Experts of a small language model: width 224, 96 experts in each of 7 layers.
Below are experts of layer 9 (counted from 0) of a mixture-of-experts language model. Rows are named router (the router's row for the expert), up (a neuron's input weights, with its number) and show model dimensions 0-223. Each number is 500 + 50 x the weight over its row's rms, rounded and kept within 0 to 999. Numbers have three digits each.
After each expert's rows: a language model's description of what the expert responds to; "comes after" lists some tokens at least twice as common just before its tokens as in all text. This comes from a sample of Wikipedia text that the model never trained on. Tokens count by the router's weight.

# expert 61
router:569464590563481542481583505522567410582540477500543434515518488408566474384482514532456479464524497495564411490515483425500464496580584587481489546557523637476488493507483467543431458523625471487445480526486412507523513512562528441534472492452460472494484469587511584513433528554556451501481536527539458465496494488491530479532452491468481560411520464529534544542486493552471386445458426576541522458511497554555454432493443523527516430595527466510431463478460494475600491510466425475478404448588562606462575528399517563440597501511547524462540493493556527452602547490492482408532563553490464461430545446419542399416504488426484467504468469434459600466454544540534552561526
up0:448448494511505502476570587491598528529533520483485485546576504548533486507523594608491535491462485561595483519410516494548509526539467525482499507527581478458518548507588514588460504457495468484530532489428531377496527384547532468523422551534438481412472459549513590510493605496514553520487465552477447506490551558442602426571562536456483461539411457487419559474466538403512408600424476569509498498532637509539497452471448487422440444471410509507475425509486593521436519428502534486493465446564418630425487507466506552454575472501479453469406515569433574434470497431497497475497542514424408532409500482472553551522526453545453445485485571546553469522518452473512484551561
up1:562437473557464524379488503479558410500609451503441493501611434562587562420537570556435537452528570490488461461476498481424476455547560595506492537579485525468380543542505506406401490498512566482481508625546557394513590428554543537483513543477519542491546553472493521493620482510533597506485498467477446467553443474490588490446424456532533531548471444530522488526509507509514423611439537564590472370481418562535578463535486462483510498505530446416470517488530513498543535540526482476455461461567531592488410488468510449569540462555540492444500476465578479515519560570515463483428528536514512432501459469492535406515528477408527521603495480502466475454563559457502483441441
up2:401458571483463560532533429443547444559530519474507490451557580405540568497527539576428539496470437515436541448475478581397545498575491554487549585556529487551516479509586496441532563529568463427526477592462515491435447452415426506572550579525469448511491507534634533465542448461537468519497519439502544541526483460583425448585466481447513502428513458509538507534491410566586454483562433441506415482533487466479504457449571522455471560461585498478424428497519512544550482476539475416558481491485493471532466505515624538519472454461528475436586439540532508432464467533425410480495443627499520415495499562503497491491557524489485586504556599596572498531459564441509468581554
What it handles: Symbols between numbers. Slashes, dashes, en dashes and unit symbols between numbers, such as 79/100, 25-man, 2015–2017 and lb or mm.
comes after: "0", "5", "6", "3", "4", "7"

# expert 39
router:549529533530505586435548484537545425530506463548516496435616491442533541435575559535452471592554518536573486459513449436518501590514519426483535538542547582459440578537524437538470463628470478560475446587524489463467509496533526442541495490540441444549500457656500481433478438629593477427463422526528461493498472483488544392559460432412482564488436532496518591589513409491425467444485448518485548444578422506526476463477410513485576535534522486476505479490482527474582464574541439480532412465507478575465523497415464603512536521553545426469560478449552526442554530521477502422586578545494473486507488485438587451457474541469511482492465480468422588458434505520536488547509
up0:477419478534391492436522541529472520480517528508412563604407531497562472478578530552473483577507494491457446529525407539521456580478445548526483493465560536512525560500524518562456452477494515463407502469453380537479604521483473464497486517484551503437502592481501529555410474361493462583438464471503486408545486519539427549562472416456533538586470436494509513488452479431412594518498488577465597525643549526510486432437518438481354533550434465508466536607476615474516561546416477576480492574542601558547454521508468511492498544500426510546483470482482528391465535484477534497466531545502511447431550504450502437516505455442541571521554520518445575498500485539438559520500
up1:526479471482505510478525425501566484512579448412494518534497496603502399470530524571548576513518481450461425543429393531604511509498495622486479581596526518441569439481540482570556472521593458544534563498557495537518538486507477526431563523610480524514485395621527499480425514439454543529435496612526505413538502623570436516514432514523458472467514533570455426478491469570485490552449487463462428370593472513478532513444520479545551470485557472437523515501497497560444465536521518402463422520582580426427506465509483543475473455527531535456476461505483525433555468471495544487610572473448451450469522522542523414460417538441468473441463573581545462433435562471506494477476
up2:497409484460486489502409504456476461546488499515444520571537501473497496426612471473607475541470563482397513401578605468441483624468526520488456533404470553508517471542472416450478451438625494540522537560604478454580533530525433449501494484504517509520596538560510489432539577522494422404391440457461483523464536510499517559516464408429494607442568512472504489550500514567411419440447535431490560493521538512503498486576548501463556524557496485473488462517467563523477476528501602520501495530601550503452481443492518461438458482488536474517484468473682513490498469546532517471566453481488495506566491521431426513519480481484455477582535545450398556488504491629463445557585
What it handles: Infobox field starts. List dashes opening infobox fields (Produced by, Starring), words like Country, All, Best, Battle starting titles, and spaces before table numbers.
comes after: " |", "-", ":", " of", "B", "M"

# expert 40
router:538393578545465518352572572465555528568576400522528428487522463498528519451535565555511464529499504557578458429511490409535454529531522520423584545536526563524459522635539446517509494522533492552463489540518440460528508530500536478556590433610454494571550505535536533430452446524528467424508407511562463491498520484511605483508483501531472594467412497522535503531571451458464451484466480522550476455519519503566454436444484550443546473548528435464466468453492602449588520508520526511515466408604505538477539509436539496415600506534532530409549556481540517447530534460437425474508471520392444392476431460468504461445521556507547407528438487445432530401464524511432466576544
up0:528564472475420535526488469474518514523574522510498416478504448448512497436539562495394499458486543516508451353509514456470538537449513539487403596470493525515628462457528478566516554483616534557440379520655519410524544570546447492506452529556428561571522513530455495524518557466509451384415471523470513521514551584495535475560536338557524477518477448450472518542531471491484501517490539473469475466479526482473461461559490541456472575457469480470519367574444553523479532548543515488570541476454554462489513512493502507494503454530499523420487507567477458444491469412517492441582548525543469522532561530474498461390386481481486522627458540480491485559435488480467516485677
up1:570536554527522500496431494572580528570480499508451517421465488536512457492447580518530502530501489495432528457442544489502412439399452445493553555534506527537488467507491520539458360494448573480456542533480456471522498530477555515472555495492519547443532418541504506560478388551518405425414526502589518414528427474492560471511539497448533521495549580503460479486531505447530497559487464481445589433503595497609474517461506528383540388389476521455517587519454471380471462588480535423480487419570476532540465497473471545588550612512562446524429500487484425526523517395551472505555503505533503557437521495517441452509547508515521568569534523539437610414524606563500600441541
up2:507503519537492493506538416589477563493571482434552524487518502517559475532471547544525468577350500622475430491535503500444496593420587430446588482498514483453447565629479501482469420486512460491457434532509548585509495459518493576518530486513596477583550524496492433566532479497504591464409552630409466405505494469536470457533525448524489543514543587450552440514465478494531464434513527493597404488505561560475498467549469488476525543549501463517546609466419578504533484445568500453434461433623346505431500535481506445426495553513481459540535473522577557465522551537462436517432511520518451477463545421553501484517449412477444447541476476573442466497492541449498492452456
What it handles: Articles and possessives. Determiners and possessives the, his, her, their, a coming after prepositions, plus clause-opening after, until and When in narrative prose.
comes after: " in", "'", " of", " on", " at", " to"

# expert 18
router:521407514564459552459545538514539464579584500524443448504549458451513540409550522531498446510648494546592444510524477472546487513466541524467558501533553523491507499575512426527499463545535509544477441523467487497472535473559537401605494425518468480543500471592524567409478608554516424444532457546538499446499458521573561504535479455548451619463461556501500531561520458545470490476513469551564539468528497529560470474468460575479518481555564478480410474494470542441562498612521474485380465414547489576484585503426535581452579541504555468426561499432524545477513518463389419379481536517433520434505483475471492475486532517454567478537487385420420587492507624520543470561428
up0:486528500514502556572532444537495550572514488458516463508521596461436468566477524541508547553494493578493473494561498474495394526449530514424575514442510565390507501547469502465546491513493437556461530608534497543506479560542486480627479479675483494534596408541529550484478565460463435528494515639452426459527543470478535420417456448550423473504564507491543494510469438405484399565512514485502464494582528441504444517395508415425438475510578459543570503501508551481477507535545379483479539527440542478487515443499464508463404553434454504445539410409522478524454556489434497521565500488464523556528525418468479515453526514360531506463471544439471445502554566535498423602460
up1:538526520500501569491539557492633447558524450490461408523562490436549521535493507544425470529573471544481350443524484452554505530496532467481579494574549532528484452523600488460405465541555430494453486558469455502623500523501481462511570446533466411497526478516534530557483478502555530466518475559549436474403375465535501460485448502513442555409456527492549610530593414567520493458506443604480579449495416539553450416501457564482521499561489426441469541517452521509496454520561475564514468502536498567484486476402579504441487446536515470539498507507524520463613522427466519525498568598459377462516477489390581485449474541488422472500507474456496518483509451531573626559567
up2:553474535527505499524505429582461475526526511561454542503504464567604579497499555508577539460449619491527483491494487591538481486554516522548538484487427499450506548491458421439469425479423503513503444487521463412430479480465451534467511511473537514518555467590492394418435470486524466423553490598555500534518534511505556510466392456575447483469577512533500494440503544544448516541565530476520552508473493610472489516516458392470456398502446534505404556537419525511492501535454452593485521507585521446530389532498503394537461507450491534412479423559602459586538564478489478481521537537576474437473425488479544521488599507518468523485500471468431632590347591484585575483491
What it handles: Digits in scores, years. Final digits of match scores, years and counts like 4–1, 197-2, 2013–14, plus time nouns such as century, election, season.
comes after: "1", "0", "9", "–", "2", " "

# expert 5
router:531454548611499557446487536558498463562585449541479461523521480441475521497519532526513436467552555526578438451470433468530476546561505555436544536486600533466442540635553482511434434491550448517496432521453363505517510500528513437577529450441493475465556481527471563479475521548560544441467403544509462440444406464543535463527445475493458669487453555459533581564529478514452497410537455523553519457541461594567463461486443511475597436541528443577466524436413568517578443529553473525519503450515500530483573512464568541484556529590551484492561510478579531444508515427471435474604515575458505399520458374497597473447502526487503463557422474502451545471492563524511551491524
up0:518515493455549479539470606541548390582546462601483583468490464539525425479527524572451542526479484552527520413518518510486533440527486453469562577580390510438516531594461488471521611462543441482471419542432537508530427444406562475507599564584435432525535373498465512586452545507463518561521527453460537465511481489539481552462567472505472557484549479418543608534493450581505480495535502506470522520523446528462406457476508455583547476541444558495404505488546465610527496453540470428526438464552487591491481524493595469564548460522459498429486506515585581415497558460514531484546529483434431532516519581493484447514496468454493478499489568426460555444568436407499446620488
up1:480459491531549504406539503429553533611477477522459397475608561425513505526463483557543511596506558509426541531561589462516466472421534454555448518504497539493460506523427478506476530455473496496484423504490486540457544523496515418508474463604454425453573372487512526485470474625464457389494502489575468525516543480413523459596495459513466419388506467475585608436551495569608544494427479460552460489536488505508469508470471551493546516460483458396546555466409411438523484480548467531484480613523510475515477483503447533526605574476501557561462525395373516449496469522517544504490431475449457526419521404475543499544518528520527511531459581477495590517489520573401546531465
up2:610482501487498520521484502524511414413531500380484371528519420472490528505505503607485503362445559524517564510402466515503383460526548492528469508580533534496528474539502510626538473486469528535475523501470408537462565508489590500541487463562485530500518485480455506552477582507479491442598458551503498441448417543522483521461517442484518501385552561515513477509461527660474334475406482549476491516510511520556500496459493462432550492536495523421499532468459564543471450633467468495448470486520534632465490481505460553427558602471561620486533491558564524525500543496498523488494525462524488551521447464524404508401514474530489446502464518474448617497467589508561553542470
What it handles: Description-opening determiners and connectors. Articles and connectors starting a descriptive phrase or list, such as a, with, including, and colons or commas before listed colours.
comes after: ",", " with", " is", " as", " and", "'"

# expert 15
router:539502530646500537479563496568563480511539423535463538479527529435472497522554525556442442463523540538617437459474446409487409496472519543425516608532551545526450553567536455547435500532533499540472452549467492597440500495557505495515571507548484500506478456538473529486443528598541470446440445512505474508533486428555586451524484456452519511368493446475528483584500460461382451483521438574479496497533492556592498435478480517494581473505531408489460461331423534453605457523606473498476469492617523539547555491448592527445593535547530519472552515464505564450524588498395455383518509558414459446511506496492576430488514528468521494536434466486457538487491581512511509531490
up0:596537556499486593523583509480522527473454455476440505527549602422578515495444445613458496505520551560444490541503573474558471608618559552507591510507466527454455581549501410524443478551423421475499511544466489553477470496552492447485482444481510492538506487551456470367484477581500420495500526452490449525420514499560475520512497436479508570446466508387506458468494466525471519520462528532460460538591541526482434458383419484444524506501556412570532552520411588557562494497467450499552473459568502529598502436487439522568524490461492473525550459395541533549587443553476483439557526650512461506489469487461426547507570482496522467454583443508534513557468455598467587490585
up1:567462531470502545543611577526522462507571543506460544464494516493474429438389565548505518467499545548462512462545526529522435509535522445418485431482567442458527568634558483507536469466566455488478394491497504447497496504520562515588449360551536420463477550477501563382548544566470595496460518490431503556464454440412435492547530399438512505438455549532650540579438441527493412485467516517592517556475477548494522503524513523530528494424499563511491535467482465496552502465556526441469498422561449502584521502477509466531522590513521532440476541368455549495506579512460401461527550494504503478461435509495566507546549564473490428532441479450472491522503570442480544672499
up2:480509493485470503468528574464558550502528490505494567534521408430506490534466566449429492504421552533502487488411495541467554504635552460459495601527591553432480543484570525576468460468595547483450368459506510467508538510397542487564445388563562558545554568493472460511504515569479584534495453499460526573472502526423528508567544513530524537424480502489588578528542472478495440478571504478572411504484516539573484538478543500535573496431512513465453560540507502596490506522635579438431458380490432488530530523454470416492546537481612497443509498512479557414539507494483449454436501534452525482477513446526579482493498540451529472604347496480429546549568558497585422489492
What it handles: Digits and name starts. Single digits in statistics and tables, r after a consonant inside place and taxon names (Accrington, Sacramento), and first-name starts like Kr, James.
comes after: ".", " ", "1", "3", " \"", "4"

# expert 37
router:573484508534424571465595515451535456560519453549459429514539565523491529456520508542443411554551467530559468476423469426486485573512524571485488539588553558462461529561493478547495460551507436482458447496587447556493523597575466468522584443466520461536564492556574538444468539610548454468479455557477419496542552441537590508520503496474444621452464511419549578588535392535544466481496460558545521500528462521548442512509456516530573412516587490417507441438449505538563500536485380513400470494517420539508558490409555583443531435560526456493595543460583521442603533499492436448520567538455436483486433526416506424469534502454508520457487471518405480499490492539530587502531
up0:527603519521508492412507521546487536581448557385469532466541471472503532530509484509499495591498512559479496564522484426463486532470501471489556491542495557523468563575513463512492589604521545447474528553574564396576549428488527508525523409510434486477522567424456413437507461463533506408581426541427537468558496498456502549434481472449502516494511545372468404502506369508517394453460537493626510465422473553476473538522375401527584422488462377510556499547525448474530483530591486657494542581494475441547492521462519443545442533580459503463538500418422558455474481506485505483584420496496507490457439537541544480499463476443532520453491470507474458468561566507474521555506
up1:505565456533520488452532482505636527429532465519501548492537580538491508507482549444498540455508526542511533433503434520549401535479487622489517458432545479480528521493456417522504539526531467460495410527417565607516473556519463559575451477537455457516478435538548573399608578510479471493562468426488489598447558425488491498599455519527450439532469415452496491430493381507570536483422471495569515519503477498558451490409511502537477484467469472537429528514518585553442460512474584457504490498554494416513513444500487465566481507410493461458569455497588481488460506444395491434495557518570610500547544499468498536449516543505552449529538468513464533576484569412542686411401
up2:481494492524409548543622471506463508502488551468534573494415541516470440525486443483466512446429586455540400546570505527521363501502514572419482444508433557457441537489451456464410520449498495513529535506477443581499591595550521514490522437476492484492534534515555455534546512622493488572500536435518511514595452420510480479499411497532459602566436551458503513461601509495472555484496422622451464446579464419534545465485520541449471463480579515473414529457509499486430477530459517525539494499550529528435466500453574526511562495559512579428626508532552501405596557479474508427549506507556463480400407482451448475553586498423544561443554459529529558516552475475414424524545
What it handles: Participles before prepositions. Past participles and infobox labels before by, as, in or a colon, such as released, written, known, Born and Died, plus on in played on clay.
comes after: " |", " was", "born", ";", " as", " were"

# expert 20
router:650488558560456581479534517499592450538592461534444490540567456378557529450507573578435505500522508532567458454495444435533485483547529560516532503534552549549413539585516407487382445610582458490487468507445511589517542471576584474527504470553421450548480510523554564459489524520511545485569397558525475497467492440467513482485449454543463608443445534536535605536518409543425467431460498524583519433522471542592448473447456498502470453543522456489410464448449496504578468491513411464480491429577532544496488520420526599432556553535574532485549468479505518460542540436478451473536474497464503503517435433433587489464530527472498402537488565451480570409509526493508465513508
up0:602472492611515525549492481512513467506599475560458566504529458577475482500573442465496514488533521425476419457483443486463502601496475567540435470572537480564507579492456534554410448512531447430550533447433489577501606473415513464487512512558529381446547504525485453385508609577513418513522488634457512567387560470538448504539523546524450539516491453446514528509521497481442461413523499542507499494527544525506546552384426474607549525597442437556534517449472491540564466559471481514439366445517535544561505486501527499485478414504480479555570464420511505478512510517466477493557520528519425487401460509565604528384502550525528540487493562518502510529578427483578474438468
up1:488498489587532631513528519537502440459562582462408533493484491460483441448592581469471486551538493478529512471541460400448537572572524590479418509485579579546413489598565463523435513388528454549479413537495552574514475463453491483533476540514401571542498503444566439522529476479609469505498473554570528579547442506479512476512533481580500492502371444510455570480472542462516492458450505536510535407572387448513475490499436487494538491433497467553477592536552483450514490527490465434445491553522434447474538543475550424568545462485527509468473480576484415375534535448462417491516544458519465484492470473557462532381519549443525491441482495390452462419588550427538557559524
up2:496490630543536635515462506523542527510488432440462545380590564520521521536494489546433494565559473521538524510487467382469504514556465556500603484570457553463522518500468486504488596491421582482499476534518515546531440519426444505473519519551460536415559400446497590380454429550497461475505475443483500526550472452493563484523437443486406558502484531315489593548423518545505515490565499551488518564458433488579486468550530438594491505459526549550575521536473447448491462429573467507440514469529467465520559557451544572403620477532487574617489486499470436564463487488444495540477524549469464505461577474519492540482460515512510396487541440563473491450540563444462457525499
What it handles: Determiners and ordinal suffixes. Articles and possessives like the, The, his, their, plus ordinal endings st, th, rd after numbers, as in 85th.
comes after: " of", "2", ".", "'", " for", " with"

# expert 17
router:577490534586493601512530554460555410552530531560448422519568443432584537504528602573515464514569491551523510407457493544515469533490554530527581555536538516422467507507495424595434463566504548434479416500572523484561475494553490453548550381509453470556536508620516507423485524529542546440497464559571444468498437436500454458516504494514525477504451464499469550501557454498455417519455440555568545428571367492529450451452433566528533465489605548474491494453473591447557447547487425542508400424545503513485510490429525539485526512569633523478566446480475511450620536480427504380490497524460474498473405487427505462433537531444464460552520500485517602499469507503522475538480
up0:542493542519487533437508451461510423584470486453577537557537478518485469488482498637534527452536463585459415538562484440570516493545513462536590444524561479577497480507485586477529538516441523552462493589444453430533476428532525509501481497480453436459559419510522555440511481493453570553520418593534415474540507558441470518555527489464446505451485512489574514556437479592454417423446469550467604492550515415547463483468547439583382563480613497587495460505429449507429467538534529576428529452583535502556501483453605598537506508526555462531445508513485551497508507484453496411456469466571579474519572542379466556539435540443560391520450481483465488509427519567439536470450
up1:507444518573479511479569533522503510512460538530412437374399478501516508513502484488515410468528547481545534479637362514455491621536529514540461551514461509572464525503448541439515455500492463510525375475441513495431646576432502430468574512454472468477611454461489547446508410508507397528506517453510465481521555494488498504501435445559469484369412489503502518528506503491520507484545540599469533502579478490538487511487522576368531411472474528565536483537510604389514477510502452452537458524521522418526494422493584450544565569560506478528539523458572533554410394448457547540512551502505462479495498491435502496411522445530562458522559523431506572455514478508559521566594
up2:592513465487496592554577564480453430447478449569482466513441488433523600518435483506488528431467538494480406474581533486489526498512517539499481620506538536533523487608640469468535524586486454469465514462524459431415502573526521503554420498515531545539543537518433491519517461424493427476589427553444548559467522500527471474492581494409499536448485457501496619478462430495537445443542510490564583440500561587431457452450489494532451489577511514512519520469494586530538467516544498538487463524443550464488584591458464472495568484429416499492605428558521405434576487439367488484517528446505488525595511495548550443531533528503493524617489437421418550551468525411560454452544
What it handles: Mid-word name fragments. Middle pieces of proper names and words split after a capital initial, such as G-arm-isch, S-ask-atchewan, B-ure-aucracy.
comes after: " B", " L", " G", " T", " W", " S"

# expert 49
router:543567526570508516440580564481515451593532475530477481498517498462560501442536561567462447502568494520547486449457413488547497509493511547417502523581540522574456507498582453521484459514508491556489467568480403498513450462518543411551546498465477447551555420503585504442413512528591453466552437549522476505506428532596554464531442481503456636418451584461567528546543488535447503465472465540546488454538439616491432468501460527420579468476582435384469544470434519487554463520594355480548434455525490543530523461463566512466523531520587490498561510487600540487580519496450511456549502554406451354484470503402544500467506528412453494539434454481435530449469529547495509496580
up0:502486455570473480489570512505464525467473514465522571453454455450483480429414521557492522399394685456464518533517473509535467531498512464439561519498462536414473468485608466490492486453525570463572474446564504502525468607544444487498596476491575533493458495518516467410399505586507527519570520513485425498597453614604559425547513509504507500603550483481512461434529535376437448492516464450479550481534489529495490446498538607498512410498524394461482508452408480592465587453486483464529465514574580505507574516472453507539475533562598539511524483561496505521527574479562492467507510586558413502452522542567458448511548537466494491591521452490491446357443545493470540469444
up1:498498530541528489499579478432499530519453429563475499557532500416496513413556620463538466541526470448582511470486384521525498534410541477565496479456489538578524502558525508535478343488502496549490497531480463533556500446628481418586557586472529483465527356537568446499517557485551518472532524570441485405345450520532484483529502518502441599447441540532559438548494507378450504421403473511566572531495374532454496481435548456472608547487527510462531554522468446468498426515430505534539472471516449522442571412482512527487513537459553501460529462541547540476479486490490468474547472549532534419444525547462570497484521530418519497653531475541540510529432547505455511533542
up2:441333498481441500528511638504544516580463490581423441507465501559568541570626549511570576533523468488423476387494453548495509522511511527428494513521525489565529460519474433556438436457605487490527491493491470531568474477467538522550455439487559466531487541460442422479461460566565492454415504489469457444461499581555501529511539520592558480517550574448572504463477500486525482447549504583497513512554514425521517589503464577581502521531557567496500489399555548434510494500528509461501464509491426532438502465495585513431567461474542485497535515545524429541578438557418482497383515484417560495578465525532441561550448463518551505469456502410483567372451514446587399457441
What it handles: Punctuation in titles. Commas, pipes, dashes and function words inside song, film and book titles and credits, such as Pick up the Pieces and featuring.
comes after: "\n", "'", " \"", "\"", ")", "i"

# expert 54
router:557508536451436508525519538482575414519553428542434471504542488468530506445515542527498460430531558494546450435516495413525463523610594526437543527505492629407442522567543415494507466549520431499432455542563474530488501479553584503539545471535423534563520438588452533465427504546532534490547469549512449489467474457535493427487477516538433619500521502484499534593525478466407408453461469494571476452525446569586490440529423564499584413578538454497482481421497562413587504523503456537441411427558521616510588500408570564519530499555512491439545471527512464513591548536453479378513502494476410482553467472463600404441477517464502460491461471469501530454448552463498577506539
up0:546507522517506493489622512535616551528591478452491549506532492544475533400588520603453436445445559539557574508540443537571467509561425446377457533500495495472469588457557546494550452500518468414387502525457473526382497408540486498537566432501553552549478522495538490478541493512627587488534483508432503496519504552467494544462486533501449458393464459534476489533608523542517559522452439476552529451535529484514478548413517402479500487497457455491538442592374507473533448472535577520427514545515429521479424555497486523530422484498555510612420532453507537502530583506494501530482527494528471480448510424522541357473536424433465454451490512535495579446566524486403487547416
up1:515446662525580495474456623513519462493496471488573548462528528490585449427496481525410511462603515452456475550463490519524435467450507517502440462534430498450550547455501456534455539428488542489395465521465474517452526462458526513501493500439461446422551523513575568373491448514468456471416482491518471471373500466505624454452452515577503479489524569412565453444498429639616474525493508582531507472528473508533508483567382452577523560499555582460433535545505540466512486615548349488542484551558474559417548532507465479525620506474559521509475438501509473548467465533518498556505480530449488452475460528491512500554442456480503524522542513543426497517476475419405455528561
up2:554459579545405557462530456515541498487508466461547459491526496553550475477436481491387444537585430533485513461472420499512422549444422576465563459527585515534437557528495421539387460571457494445547460503488461562517464429507495466533559447414498467519559411513538488443445517635562500477500458516529391483504447512582557474545426399423557490546536455471549580484541453565500505462533468511505477362534499566538463495412400484398486450594527535515430495543511507481541511486461424453464479409501497552578500457438512580476521541475501578544578425529547463442547491440490497462474544611462536476420455547483519504441519483445514432522526425518431569415508476446551485543524
What it handles: Opening brackets and dashes. Opening parentheses before date ranges, list-item dashes, en dashes in year spans, and lowercase v or V word starts.
comes after: " |", " in", " of", ":", ";", "7"

# expert 53
router:519526517541427553485508572508576428595538458553487430516483501448546495417530470575449487532570531533505425446507460444528468506588628512502455549578538662491468589561556475505509487534558484550471520573489425455466486502561544472532529447500511460514478457606594519495452497546550474478445486466490408408472448475485527397522436465496481676501525508527578538578507421468497474490492438537506551481555415494525424458375418511443468435584540430458449491511436534526630492571495501481479475474618467540525552496388532550501498484485529444539547526491537488405568523468506464400484514559490470501494438495492539431457503555413467440505451505508496550502480546539505478543513
up0:542519505473561499527498572463554515613569492519552486515553494623566524545550436467435472586533469457471476538506479530526502584507536571504594435541487530570455521503474495504482518511336550548515515622454577438435554538547491509470488433479477441528491483494437450471500535570565430505506460535660455565479573549510466453469567481457470493527442480519462514442490463483534458508493424531399566457465440423531509494608436439555508591489550537463541441568652564510452472478459447460575529533511543481461522471488376500388448445489503440410496382529505478451509504426522471464502511489563554488538509487501546529465405579432519508480441548534476519531456445473448460458501
up1:399456468453433511513602530610540532524515535532521424480548542460528478550519567458492517540485454549523476536505475538477554476441511510554490517460526505509534419516514537488524468518465510437472468530587496410586565445510468526505505503458480544538464506423578494444423508432495469467516419543571518520439556462522506336474556494549517623502573436550604499591542431489500494511517548519486474508419446488506412409532578564495476578593470480551495415542548453466535484513524450522513453483493522519422498530490558536499454471516426466461529505586482550532538459518447585463511558533492452553411517445334492512426464564523500460429454559506418493412468590501510568676545
up2:487519499560511512508482569454463402471457506468488530564631418441494495485477523501575539426485472551502505530537524492443435499541499607515491558550604481395439488516406328425461551501515474486493542624497581515420511396568537568546489451563527454451523432454466570417504526445489527436454503553418550582446475512532539401470443465397472490454549472561603487456550435517494532514535491620533524547491422497587450478573437464591529573576531497550431393541565540482445544489491450532561573484503497531438573539511478504457532449504557522418552518421456501504455535521466518483541601498467525541533469532497515464499549453494560516428476503450484467493505549495516483507528
What it handles: Spaces in measurements and scores. Spaces and brackets before numbers in height, weight and score lines, like 5 ft 11 in and 180 lb (82 kg).
comes after: " ft", " |", ":", "|", " lb", " information"

# expert 0
router:571438549613477575501535602486576441573544495577486452480528485485479519446570515540457456456524475540527443468454463421548430555542502506483481586561539597565459504569537458512382411503569496465451457467504468512477500485526562482598512503544455457537596492527528528484552515580494505439449465529534473445472435510560554463529485470491530583503504502552518537604530438495476494459450432543582555450493514524525495457462442574472548454601523468454451402418495528525579499508538422457409496478501453559511539494428538540466649496565529536424557562491557485483528575394454464434538544601483464414548489521448573405419527557449458537513464435408485532441480547531519566508515
up0:511450487496535513494446544449542530495548446408421483450535514451464613594507463539452517520512439408461442460394493475481539545552529469443475575572479478567450476498520535563473525585474485620526548498505478542572405511598445476581493455448500539594490535539519497480470488481476524444514474579455479587418436505564500540431482450479479528487461507604505503414500475360591550524540475526449512497518532561528400545413508458429586566531534489427498424494471533471606533455451443390557468498472549531466490493470518511536531634544552471467467415491514525436533525481453544497373607471487528575449492597458534473470436582506461535509454505417460484483485426486496459496519
up1:446568625513587527479481527473543420501456483573479522523517534459518496552485448480457533491546635548473434466452524473479483451497510362431525439551513500392453503567570472515461500441548429464526473569482501420522511438586419466518596494547413407547584436413499504540480488501477548548511461485404514512588367433565559463520459489541511504512559583414493574642505479497479491470509513453507463585566483580428566509555492550554570414481535551489483496487545513532464444422580536450593529410560457464485493525479563441457489530507480551532490473533469514444536489536490540541572510461501428543445556424487483454450490414550492511463445546561462449480532438502430464474537
up2:505452484544488458527562574359527498497550481538484543485474568540495491522470527530534520534552436457554539508497455417408502599575474500436522541531589521437514569498530440466487427417544446537579551467568527474588485521457429557553559519562576594454548489452524459478488492555500528544510513448623509499481512520489596475390445529541547489575460502419539489607538544621528453503434484496491445515468468474653544536392377461476511387531449453484468500489501504509500501435589526398455475547529394462523489513457551423457526480545584502540510552569520477458439519506467559472458500458523458498543499418459460447499495435448566425498552485478555522451491414530523569546469
What it handles: Number words, table rules. Digits and spelled numbers like two, four, eight, and markdown table separator rows, also mid-word pieces such as moll-us-k and res-ervoir.
comes after: "1", " ", "5", "4", "3", "6"

# expert 10
router:544443585631474579464494537453510519552517497581505472497548529446574519459559521504447473500527542573547463400455408455485454560476502579479515536493610590475511571574530460535459404567507517579428488527485475436513526523525535502489573452483469509503531442532534469448469530529463517497486433538505423461452455502551655453571483443518455631474459576513529498606585479493508485453470484503537563402543480530575446469473460600509507491509561449412445466448411532444555458491530508530466457396561461596530638469439546537452607437550532543481505457475547506463510476514461455408480509545447461463512438465486591466463491476445494524538450423511435483503525538581513528565530
up0:500455466508485536468603487380483508454536471540500554499485477545472435383589522495503427451482406485531457407386523561490528499524510581451592465471611514500535500538471537457511601499426492487419578482491525468569463540480523533481529400613512470584414520511476568526510568488517453528482539474487541509376526540545519437550506434560507491506409512449472518483539450399502436548557502532529518433479497620509475529513457539431483508559481453512442511470452499462598503546513537452440450436555526480543498500474493477490557547505539556467525535413572506418470469497421653515476629522514392525519557528546500530469496603448545471500512462438527523543445428505611466565459
up1:478511470511450496500539482482474554465512565466511529412448518548542498424529483481464533429524503453477499498465420527585490613459509550525544513498521569448603472479430466493580435482574514484444479562603473494500523535507463486555492435443572516582489380562538530509569527475599473417457543459547524497434484516473463582513459530500478544529389559556469571466649587530527459491578398473489529513442499450601448461505559479533545441605484587560446552539529498501546533504504469585436396551534451416511546530418586473471476509562453530470523585529505413474535556491540519489510491445442451453466490383541453446547433488484508445517477454544520503505362439470425445490434
up2:560483462523357563420506471487533500537467449585436405517457551512488476466520454514489454474498535500443519507530535464501526506415445518489584484490514550448442469538464398444480529456410557509415518486499517481512419577646509485475537543564556522517511537529519413493490596441509499525464467504574539505535464520558519525536527451599508573585547472501488570515476522481522543530425512570497433473449523470589509491511487561333516337534413557604505436538483491447500540459492470488420508547522494537504451656476480463522535623548435490498511508537484525500557587393457450520516502524519500455568461451453477541455468465426563509489532559372467499515515479520582447547483
What it handles: Digits and Romance names. Number digits inside years, dates and reference numbers, plus Romance and place-name pieces such as La, Santa, Maria and di.
comes after: " ", " (", "4", " Family", " Website"